Weights of a small mixture-of-experts language model, trained from scratch on English Wikipedia.
Experts: 4 experts in each of 10 layers, 480 GELU neurons an expert, 1 pick a token, a softmax router.
Below are experts of layer 3 (counted from 0) of a mixture-of-experts language model. Rows are named up (a neuron's input weights, with its number) and show model dimensions 0-255. Each number is 128 + 24 x the weight over its row's rms, rounded and kept within 0 to 255.
Before each expert's rows: "mostly gets" lists some tokens that are sent to it at least half of the time. This comes from a sample of Wikipedia text that the model never trained on.

# expert 0
mostly gets: " film", " University", " team", "ations", " School", " War"
up0 [131 123 153 173 131 113  32 123 140 144 130 129 143  91  86 106 144 143 117 111 135 115  98 151 144 130 151 134 163 111 119 121 131 118 145 135 136 141 110 147 139 143 114 159  96 144 131 144 144  94 120 137 136 126 111 111  99 116  97 208  99 163 115 112 105 156 135 160 127 117 107 141 140  93 151 159 109 131 123 147 102 150 122 155 173 143 147 104 125 136 124 126 153 123 152 103 134 144 128 148 153 176 108 113 121 140 129 119 106 104 149 151 116  99 127 133 130 100  98 140 138 120 131 147 152 118 124 116 106 148 103 147 120 138 138 153 130  86 158 113 100 100 160  90 194 137 103 153 140 151 133 175 125 105  82 152 116 122 149 130 155 146 149 110  79 120 138 131 137 112 107 147 112 134  99 100 119  80 128 101 130 164  73 132 139 156 133  93 106 132 153 122 104 171 104 137 109 117 124 180 144 122 143 133 136  70 144 178  78 127 142 111  98 102 101 113 130 146  83  82 141 120 119 121 109 159 119 115 136 133 148 127 149 125  78 154 124 118  60 130 118 143 138 103 117  76 128 152  89 142 102  90 147 140 148 155]
up1 [ 97  90  90  87  76 124 116 103 125 181 121 108 128 115 108 136 146 138 117  96  99 139 142 110 126 113 148 143 111 143 129 124  87 137 166 198 161 177  97 111 175 123 110 116  86  55 147 121 109 121 126 100 128 155 133 157  88 152 110 121 127 139 139 139 122  82 144 143  97 123 167 100 106 154 115 133 113 144 131 133  75  90 155 120 122  93  97  94 183  81 152 143 165 111 100 111 131 121 102 161 131 160  96 127 128 147 145 163 125 148 105 165 144 115 145  89 104 112 111 127 144 116  97 131 130 101 132  96 122 144 151 135 158 116 131 167  96 104 170 148 139 136  88 135 107 141 120  96 169 137 101 129 149 103 105 169 100 114  89 174  84 122 144 142 125 141  98 154 155 140 151 114  91 158 140 157 120 101 155 134 134 125 134 117 165 113 127 151 124 116 120 114 112 126 148  93 131 120 144  98 135 158 154 145 147 122 112 138 143 151 134 165 136  96 161 154 128 178 185 108 109 123 116 147 122 140 147 144 117 110 156 112 128 153 106 161 126 132 130 115 100 115 131 138 108 105 115 122 123 125 135 121 166 106 153 150]

# expert 1
mostly gets: "|", " and", "==See", "=", " He", "The"
up0 [148 133 120 131 122 140 103 145 133 156 183  76  89 174 155 172 141 111 111 104 156 111 116  91 102 125  97 165 153 113 160 104  99 100 109 114 150 121 144 106 129 143  87  99 162 161 141 106 119 138 119 141 145 120 156 106 107 177 104  72 180  93 135  91 110  97 126 133 134 135 146 123 130  73 128 167 124 147 138 134 158 141 104 138 116  93 115 122 134 150 131 112 114 119 125 146 117 108 120 121  87 116 114 140 123 109 145 164 146 124 123 117 113 101 173 154 132 141  93 132 135  75  99 112 103 169  72 111 113 129 146 128 106 133 142 134 156 160  99  79 156 150 153 144 123 133 148 106 100 132 160 176 143 136 128 150 123 130 179 122 101 148 157 142 132 137 126 104 123 148  99 100 157 136 137 144 113  74 142 129 150 148  93 139 138  93 126  87 152 166 153 157 162 118 157 125 107 136 111 138 105 134 143 106 126 116 124  99  94 153 131 109 115 140 127 179 134 153  84 109 154 143 139 127  92 132 118  95 136  89 103 183 133 126 111  96 106 121 160 118 171 112 126 141 133 144 183 119 158 117 154 130 153 145 148 115]
up1 [123  95 117 122 112 125 155 154 154  94  87 154 170  93 110 181 119 159 159 115  91 118 133 117 181 121 147 128 146 149 182 182  98  97 157 119 129 161  95 129 162 128 121 127 127 121 146 124 112 135 158 102 134 171 107 122 126 127 156 102  98 129 147 105 122 120 132 131 142 133 182 117 174 177  95 114 108 125 145 109 165 123 178 137 124  85 120 105 103 123 126  74 163  85 133 150 149 154 178 112 130 140 131 148 127 149 117 147 133 140 171 140 128 155 127 140 155 119 124 145 130 135 100 139  86 114 133 118 156 134 147 157 129 114 157 167 133  99 114  80 146 106 163 135 172 121 155 141 156  85 150 113 115 103 137 119 144 110 118 165 119 119 162  81 131 100 118 134 108 116 189 129 130 116 131 142 108 130 103 118 159 171 183 100 146 136 150 118 101 144  84 135 145 136  99 133 144 121 122 107 107 108 147 148 149 125  89  86 129 126 158 131 105  93  93 101 110 144 162 107 148 126 187 157 137 132 124 116 138 140 119 153 103 101 114 145 147 127 132 135 147 160  96 133 125  99 115  89 103 129 144 112 120 145 130 167]

# expert 3
mostly gets: " at", " had", " over", " this", " known", " up"
up0 [146 101 102 165 161 100 154 159  93  89 182 184  96 131 119 123 101 135 139 126 130 129 153 120 154 105  95 123 109 116 111 147 145 137 135 172 101 106 120  97 113 136 150 156 139  90 112 103 170 140 138 114 127 123 132 116 146 118 120 141 114 138 132 154 108 145 141 148 160 140 126 124  80 130  87 175 173 172  99 124 131 147 102 112 126 163 128 143  79 172 128 141  78 131 147 141 129 130 158 104 147 166 100 155 128 145 131 114 128 148  84 140 119  93 174 137 149 168 100 145 104 132  92 157 130 103 122 132 132  56 163 125  91 115 104  74 115 146 105 115 142  77 129  99 140 134 106 118 171 131 123 104  98 155 128 125 169 122  78 133 103 138 138 109  95 123 115 153 105 142 153 109 131 131  85 119 122 146 150 151 124 140 131 114 126 119 163 106 136 152 115  85 104 141 132 135 121 132 119 107 163 110 148 109 130 130 155 182 146 106 108 133 104 149  99 131 144 105 150 116 112 111 157 119 136 131 128 140  99 125 116  66 167 119 101 120  91 123 158  94 119 138 100  89 124 146 112 122 128  92 162 161 121 154  88 144]
up1 [120 152 100 130 112 131 121 159  81 133 131 115 117 143 175 152 140 112 169 144  89 160 108 127 101 115  94 135 107 111 149  70  70 122 106 201 113 165 111 154 118 123  99 133 107 149 142 104 158 176 124 153 148 151 110 106 129 155 120 116 122 129 175  91 145 119 157 147 126 120 128 145 154  92 180 129 133 127 147 141 170 125 136 171 150 120 104 129 143 131 125 152  97 137 134 119 102  91 148 136  97  72 133 148 150 141 113 155 133 129 146 138 125 137 121 112 121 136 125 109 139 127 136 145 157 131 120 170 131  68  92 122 142 147 166 101 159 165 131 118  79 124 153 148 118 127 118 118 116 146 114 172  98  64 109 151 147 137 124 147 105 133 127 154 112 140 154 197 131 131 105 113 113 128 153 101 113  58 127 151 146 120 111 116 118 128 142 127 135 114 132 163 131 106 125 107 158 114  89 141 144  98  90 144 141 157 153 132  99 122 111 138 183 151 111 148 155 103 164 133 135 157 121 138  89 150 119 158 100 164 149 121 140 102 136 154 146 164 126 116 132 114 111 109 142  82 139 162 144 153 133 170 130  98 109 113]

# expert 2
mostly gets: ".", "s.", "e,", ")", "s,", "),"
up0 [118 109 113 131 134 113 108 157 144 164 158 126 117 135 152  86 121 145 135 110 105 135 121 135 104 125 132 111 155 106 123 118 147 138 155 143 129 173 117 164 134  98  95 132  96 158 123 171 121 117 140 158 133  99 105 111 121 163 167  98 140 102 175  98 129 166  77 181 110  92 190 109 161 140 165  86 124 152 103 135 161 113 109 173 119 109 122 118 167 117 152 174 104 135 139 144 126 130 113 132  81 137 132  72 110 160 120  97 148 102 162 142 105 122 109 122 123 130 212 129 123  98 159 145 102 109 152 152  79 133 133 122 147 140 108 133  72 130 165 128 163 112  96  90 121  98 135 137 129 149 129 110 106 150 110 103  98 123 128 160 137 150 178 116 146 154  93 145 137  66 124 150 131 109 137 110 139 147 132 136 121 123 109 120 146 122 174 168 140 118 132 147 159 109 140 122 106 151  88 143 182  82 132 141  88  97 141 128 150 135 101 148 124 139 103 115 121 113 136 127 152 138 126 149 123 115 106 141 133 153  94 128 124 132 111 127 115 135 121  91 131 107 122 110 164 172 127 175 156  89 117 135 117 150 129 122]
up1 [149 120 125 106  80  73 111 127 181 152 119  86 155 113 166 123 123 138 117  97 131 120  99 101 111 119 143  88 146 135 103 125 141 160 131  89 141  98 144 151 143 157 160 157 106 127 112 123 107 142 105 105 139 135 146 135 163 144 151 123 103 139  98 124 100 113  93 143 120 105 152  99 128 144 111 102 120 187 148 147 127 103 166  98  93 141 101 113 171 139 132 140  78  95 155  97 163 120 137 117 129 124 127 168 103  84 138 154 162 132 115 168 132 145 139 116 149  96  91  94 102 118 123 130 139 139 141 120 114 117 148  84 159 104  95 130  86 120 138 113 132 102 132 125 173 148 111 145 114 100 118 116 138 129  84 138  87 114 162 132 116 147 143 108 117 127 170 137  56  92 124 178 101 127 122  92 149  89 105 135 129  94 147 145 144 121  66 152 136 145 124 121 111 106  97 140 143 137 111 128  89 157 137 113 138 110 126 116 166 177 149 121 174 154 100 100 131 131 125 127 148 135 166 152 129 132 107 112  98 127 145 106 118 153 129  86  98 105 158 147 169 149 106 100 142 103 141 177 149 158 135 125 112 139 133  99]